config.toml
d_model = 384
d_shared_expert = 0
activation = "squared_relu"
balance_loss = 0.00611
groups_per_token = 2
init_std_router = 0.00652
norm = "rmsnorm"
optimizer = "soap_variant"
lr = 0.0013
dataset = "wikipedia_en"
Below are experts of layer 3 (counted from 0) of a mixture-of-experts language model. Rows are named router (the router's row for the expert), up (a neuron's input weights, with its number), down (a neuron's output weights, with its number) and show model dimensions 192-239. Each number is 128 + 24 x the weight over its row's rms, rounded and kept within 0 to 255.
After each expert's rows: "comes after" lists some tokens at least twice as common just before its tokens as in all text. This comes from a sample of Wikipedia text that the model never trained on. Tokens count by the router's weight.

# expert 27
router [ 99 126 171 138 111 140 150 149 117 145 146 133 103 117 125 139 133  92 124 140  83 146 151 132 149 122 151 175 168 106 143 141  95 101 129  85 132 124 132  75 155 106 164  82 115 131 171 150]
up0 [193 103 109 122 109 148  90 131  78 149 117 152 155 128 132 125 137 120 151  85  85 107 160 131 136 135 152 163 152 187 135 120 125 113 124  72 142 140 188 129 154 139 150 125 111 157 129 143]
down0 [162 125 125  95 102 121 121 143 115 180 133 160 170  93 142 161 135 116  98 123 103 157 151 171 128 112  75 103 101 145 157  86 136 121 134 118 132 119 125 127 160 109  95  82 132 113 151 138]
up1 [ 96 123 149 126 149 131 132 124 144 133 121 123 122 104 167 128 139 121 144 113 111 139 162 137 152 129 140 159 125 150 170 100 144 133 136  84 128 138 158 123 121 144 137  97 106 131 163 134]
down1 [143 142  91 130 105 145 108 106 139 149  91  79 140 133 115 139 141 106 145 123 144 174 141 125 122 146  94 141 144 130  94 159 114 102 147 119 145  94 143 110 123 148 123 120 126 148 143 125]
up2 [123 136 140 142 145 122 133 141 183 130 102 110 165 111 106 129 107 144 145 123 126 134 127 125 150 117 126 162 137 114 160 140 147 109 100  94  82 123 100  96 159 113 127 147 108  96 156 126]
down2 [127 149 109 113 165  87 188  95 113  89 121 121 137 122  88 107 171 134  91 103 140 121 138 134 106 143 136 133  94 105 122 144 105 127 158 123 121 103 123 122 124 116 182 120 132 117  65  94]
up3 [114 118 138 156 111 176  83  79 133 111 124  78 138 110 127 131 153 131 128 136 132 153 120 179 135 118 142 121 102 148 122  79 160 120 125 101 129 108 133 129 122 115 165 137 146 122 115 116]
down3 [ 89 102 112 147 119 137 112 120 122 104  99  88 128 133  96 152 146 129 154 165 163 116  76 141 151 118 171 157  90 124  87 113 110 137 115 121 111 110 133 142 143 111 127 140  97 129 150 164]
up4 [139 148 104 109 121 154 104 163 111 109 155 117 120 104 106  92  77  68  99 161 158 127 120 156 140 127 168 130 132 116 119 156  96 143 155 134 125 118 145 102 115 117 115 138 128 132 129 168]
down4 [137 113 112 143 117 126  94 119 131 153 134 170 121 126 137 140 127  98 170 148 160  88 111 114 143 107 112 130 198 128 117 130 118 112 129 143 143 168 155 128 122 117 115 158 118 133 134 151]
comes after: " (", " |", "-", " \"", "–", ";"

# expert 31
router [136 131 152 129  94 107  78 110 153 138 151 140 145 133 155 161 121 125 144 128 132  71 148 100 114 120 156  78 120  93 121 129 180  98 142 103 123 154 118 174 108 125 143 153  97  82 113 113]
up0 [151 154 135  92 123 147 145 100 121 132 109 118 119 143 154 162 146 132 100 164 113 120 146 142 104 142 158 110 148 127 151 164 149 100  99 118  73 155 120 146  95 152  97 153 117 105 116 141]
down0 [105 120 147 135 146 135 166  77 119 145 157 136 154 143  83 104  84 149  69 152 106 121 181 146 140  99 132 144 133 149 102 161  79 136 142 119  96 116  79 106 121 119 148 127 133 130 165  97]
up1 [122 152 162 144 100 146  92 115 114 111  85 130 112  80 140 145 119 131 106 151 129 128 122 154 110  77 135 113 118 132 147 156 138 154 134 136 153  91 116  94 114 135  83 123 161 120 118 150]
down1 [127  69 137 115 158 189 167 149 107 123  95 140 110  91 151 106 121 127 139  66 118 115 123 125 123 111 107 135 129 148 136 142 153 121  81 150 146  81  84 154 113 137  77 132 107 102 147  64]
up2 [144 109 128 140 120 106 107  96 109 144 129 115 102 162  87 143 141  95 102 109 140 141 117 110 139 130 177 129 120 118 188 114 152 121 139 160 146 108 119 120  92  81 123 106 156 119 122 130]
down2 [ 94 131 121 107  91  73 126 111 113 108 151 119 148 143 161 151 102 135 110 100 142 122 106 130 140 142 160 130 113 110  55 169 107 115 201 134 108 150 157 111 115 168 136 113 141 141 147 101]
up3 [145 125 135 146 105 201 105 149 146 161 161 132 130  92 169 165 147 150 128 112  96 108 152 124 129 161 147 133 154 141 107 153 136 128 101 126 133 153 154 126 144 131 166 174  89 132 124 141]
down3 [143 174 135 136 141  94 127 131 160 120 144 125 130  92 120 129 100 137 145 110 111 127  93 143 129 124  86 111 138 116 142  96 146 140 167 126 128 110 151 126 126 141 103 121 100  79 167 130]
up4 [128 142 136 139 122  79 122 133 120 126  86 165 112 154 124 154 147 159 135 135 134 124 123 146 125 114 156 157 126 112 120 117 111 154  91 139 149  74 156 135 152 146 167 116 126 126 141 125]
down4 [150 140 141 165 137 110 129 131 123 133 121 136 116 153 126 124  95 131  96 122 122 135 168 142 122 131 136 100 135  88 156 139 149 108 168  91 132 122 111 144 116 110 158 122  90 108 126 120]
comes after: ",", " in", " (", "19", " 18", " In"

# expert 35
router [102  98 142 125 168 155 105 108 136 120 144 150 130 151 137  92 119 115  85  95 115  91 128 101 107 145 106 108 143 102 107 103 136 137 112 137  91 119 152 147 131 113 118 128 149 124 120 172]
up0 [130 111 103 100 120 138 158 114 164 153 118 142 143 137 108 142  97 126 114 122 137 134 100 142  98 130 107 122 132 126 102 107 166 100 104 106 122 149 143 108 167  93 114  89  89 154 147 154]
down0 [116 132 133  76 176 122 146 125 134 126 150 118 177 177 127 106 109  93 108 180 124  73 149 119 123 121 107 127 163  91 145 154 169 124  91 107 122 148  89 104 139 131 106 129  82 126 122 138]
up1 [159 124  69 136 124 132 158 102 136 137  76  79 160 146 105  81 113 135 139  97 148 126 160 130 116 142 157  72 126 103 115  83 112 175 159 149 146 156 144 128 133 135 137 116 164  82 161 141]
down1 [102 107 140 107 133 129 152 109 117 133 117 125 129 143 100 141 121 158 158 133 106 104 115 128 128 152 168  97 112 115  82 132 158 181 155 140 130 139 131 112 155 136 137  92 153 137 147 171]
up2 [158 161 144 114 130 125 131 138  99 122 133 184 132 101 153 149  94 161 158 142 141 115 128 163 104 148 173 125 193 103 136 163 117 155 153  98  99 122 115 160 157 130 150 144 119 168 156 127]
down2 [141 142 167 113 113 124 141 175 143 133 133 184 158 153 102 120  86 144 106 147 140 145 169 103 120 131 127 156 156 115 113 122 145 136 117 151 132 172 158 138 135 115  98 101 139 138 120 128]
up3 [169 111  93 114 139 117  98 154 145 157 147 129  88 139 101 119 111  66 116 132 139 162 141 110 137 115 166  99 167 130 104  88 101 148 171 136  97 181 102 159 117 125 133 137 149 121 115 140]
down3 [130 111 115 125 108 119 131 157  96 167 157 134 122 122  84 121 167 120 145 102 161 107 140 107 149  96 158 123 159 114 143 143 105 152 159 128 154 137 102 123 129 100 112 159 150  98 121 118]
up4 [103 112 117 134 155 158 117 135 138 122 135 165 135 149 148  92 138 107 132 122 122 106 166 155 173 130 153 163 148 140 125 127 120 133 148 138 137 141 165 126 116 159 123 156 108 133 138 149]
down4 [158 115 132 133 124 164 142 106 154 119 139 130 105 102  85  93 156 134 107 142 113 123 118 137 147 154 150  94  86 148 154 109 114 122 128 101 101 129 146 101 132 105 137 116 112 110 124 115]
comes after: " the", " a", " and", " of", " his", " The"

# expert 13
router [139 142 123  83 149 129 143 164 158 129 154 140 143 108 145 110 164 136 165  93 143 158 129 156 152 113 139 122 139 136 151 157 102 117 157 130 108 162 115 125 128 152 136 143 109 126 115 122]
up0 [ 80 145 163 116 124 116 125 138 147 126 166 102 123 159  89 174 144  90 102 143 131 126 112 112 124 134 111 139 126 134 174 196 126 142 100 116 137  98 101 136 133 108 128 151 133 174 135 147]
down0 [127 124 120 148 148  92 151 107 114 149 148 102 127 122 115 163 117  74 104 121 121 120  81 159 166 122 128 150 108 108 133 148 158 129 106 155 176 126 143 117 165 134 131  98 131 128  93 125]
up1 [106 160 157 128 119 158 106 154 168 110 117 128  96 119 143 105 101 112 144 135 131 162 111  97 127  87 125 149 157 121 140 107 151 112 122 113  73 118 138 132 147 118 126 128 120 164 108 150]
down1 [121 151  87  92  99 118 115 134 107 115 103 132 121 140 106 152  67 146  98  70 136 104 184 119 132 141 117 156 114 148 174 127 122 153 134 150 137 116 171 134 109 128 119 141 109 120 171 131]
up2 [156 163 111 150 113 143  89 156 105 176 140 175 166 118 113 160 153 117 165  83 128 140 185 171 146 116 154 118 101 127 116  86 142 111 135 132 102  84 115 116 140 145 189 122 138 103 121 104]
down2 [137 107 115 109 128 129 133 151 117  99 125  90 175 155  93 153 120 118 114 141 121 142 144  93 169 133 176 118 120 113 116 166 157 149  99  79 116 152 148 131 120  68 141 116 185 122  94 127]
up3 [ 94 146 137 141 129 144 130 133 121 130 125 131 183 130 122 131 100 132 123 170 132 172 154  82 123  85 127 142 140  94  92 132 116 148  96 128 104 122 134 147 134 106 108 145 109 113  97 104]
down3 [176 121 137 141 118  91  90 154 106 147  91 137 161 133 153 134 171 119 159 127 133 145 150 158  98 147 138 124 148 160 163 125 137 110 127  97 111 185 100 161 106 128 159  86 130 137 130 112]
up4 [163 125 161  90 159 161 136  92 137 163 126 160 134 156 145 111 179 103  81 142 134 159 115 125  81 110 108 142 146 155 130 104  76 117 129 102 148 118 142 107 122 156 138 155 126  94 149 148]
down4 [114  99 113 149 171 156 173 163 156 108 134 126 195 132 123 120 117 123 114 169 124 101 123 110 149 110 132  77  89 109 132 110 113 122 130 113 131 107 136 155 107 148 136 109 139  94 109 110]
comes after: ".", ",", "\n\n", " that", " He", " but"

# expert 33
router [ 92 103 132 151 160 113 120 145 129 147 143 155 146 163 117 132 102 123 151 126 107 117 170  99 130  89  98 117 163  90 128 126 156  87 130 136 124 112 131 139 132 150 137 114  95 121 117 115]
up0 [ 98 139  93 127 145  78 135  98 135 136 126 102 125 109 138 140 156 138 134 118 133 127 145 146 126 148  97 109 102 161 123 163 158  98 161 154  97 107 169 144 108 121 128 118 168 128  91 147]
down0 [143 147 185 136 115 129 142 106 153 156 107 134 119 135 105  95 146 132 134 148 160 157 130 133 123 140 180 107  99 114  96 164 118 147 128 103 117 133 160 138 141 112 115 144 125 109 156 145]
up1 [155  95 138 111  76 132 142 121 126 128 119 140  99 130 141 103 110 122 153 119 116 131 107  94 159 124 138 136 126 117 125 141 130 165 134 144 106 113 112 173 128 138 148 105 132 118 126 100]
down1 [112 172 143 100 154 111  81 138 143 135 105 147 119 137 120  97 144  90  83  51 120 122 126 100 165 135 122 104  99 137 144 167 123 127 163 145 124 135 109 158 124 102  88 157 120 130 157 172]
up2 [132 144 172 125 103 180 128 167 131  70 131 113 122 119 158 162  94 151 114 140  91 160 152 128 153 112 133 193 132 175 139 120 149 152 109 194 132 130 150 166 129 175 147 112 161 146 152 139]
down2 [170 133 131 103 148 156 121 116 165 164 117 137  90 118  91 118 120 169 101 124 141  97 152 132 120 126 115 136 187 116 104 123 165 113 140 144 153 152 102  95  97 138 145 170 111 130 141 101]
up3 [126 105 127 151 157  80 143 147 155 113 124 137 131  97 112 109 124 114 144 105  99 100 175 138 122 167 153 132  83 127 201 137  89  91 109  94 155 162 152 146 122  98 136 135 100 146 115 109]
down3 [111 122 165 152 112 134 122 162 143 134 133 172 142 157 148 122  68 138 146 146  99  96 168 149 104 124 187 115  79 143 132 114 138 148 140  93 133 155 115 118 130 143 129 105 106  78 119 110]
up4 [135 123 131 137 123  88 134  91 126 130 133 107 116 158 106 138 109 150 133 151 148 131 139 144 140 112 134  90 167 134 131 109 153 113 114 120 131 134  94  84 105 139 120 159 126 145 136 106]
down4 [131 111 188 124 132 122 103 117 127 107  96 104 118 165 133 146 102 153 126  96 188 134 139 164 103 146 120 132 137 129  89 119 129 123 157 111 147 174 139 101 115 147 152 135 145 109 151 177]
comes after: " the", " The", " his", " a", "The", " their"

# expert 36
router [ 89 157  95 143 108 129 168 126  94  87 103 100 105 113 145 116 112  94 156 115 149  99 162 114 126 132 142  86 150 138 154 124  82 113  88 146 173 120 147  71 157 138 160 123 133  80 128  75]
up0 [106 138  84 110 117  91 136 117 148 157  96  93 137 142 185 127 136 163  80 116 211 124 130  84 113 115  81 120 152 173 159 161  98 137 142 172 157 136 138 115 132 137 117 116 133 148 161 139]
down0 [172 151  86 107 104 131 135  97 102 141 147 140 163 116 101 136  96 118 133 121  94 126 125 104  88 130 130 176 160 113  92 127 155 129 149 152 131 119 104 154  52 139 125  91 120 135 124  97]
up1 [160 123 141 145 158 117 131 154 131  95  78 131 122 106 130 112 124 116 149 123 123 157  95 132 129 121 157  93  91 139 120 136 132 129 114 144 124 116 161 131  87 104 144 122 160 134 133  53]
down1 [142 115 126 135 133 129 125 137 143 172 159 113 132 126 151 115 113 104 113 153 134 132 132 116  91 127 131 181  87 156 119 110 117 124 121 103 149 111 185 131 142  97 143 137 106 112 146 127]
up2 [135 126 102  97 139 142 108 148 142 120 155 106 129 141 152 152  93 139 135  91 104  96 164 133  90 135 103  88  97 175 171 105 136 105 129 147 137 129 127 138 121 159 102  98 162 148 131 162]
down2 [ 98 177 160 107 105 139 145 162 136 164 126 138 176  86 121 107 124 114 128 121 134  79 153 131 148 148  69 140  91 156 154 142 107 152 154 128 140 146  83 164 150  99  95 141 151 114 124 134]
up3 [125 128 155 178 165 122 109 108 100 161 124 185 122 110 122 115 144 131 129 143  91  94 151 147 129 120 122 130 149 128 151 112 143 145 106 137 122 149 155 102 118 141  89 117 106 157 169  70]
down3 [145 136 112 129  94 141 113 133 139 180 104 131 139 104 116 100 135 213  97 107 129 132 124 114 117 104 147  71 153 122 125 161 203 165 113 136  87 125 158 115 101 107 122  74 144 131 169 106]
up4 [121 123 138 131 142  97 112 128 140 172 165 116 104 152 123 125 140 187 167 139 194  94 146 145 167  92 102 137 135 143 142  80 128 172 126 107 149  76 102 123 130  99 152 117 139 143 132 120]
down4 [141 140 130 111 136 140 114 106 134 175 186 126 195 121 118 129 134 135 103 116 112 172 128 125 151 118 152  86 100 110 187 121 142 153 117 116 174  92 110 154 108 131  96 108 147 115 109  99]
comes after: " the", " The", "|", "\n\n", "The", " his"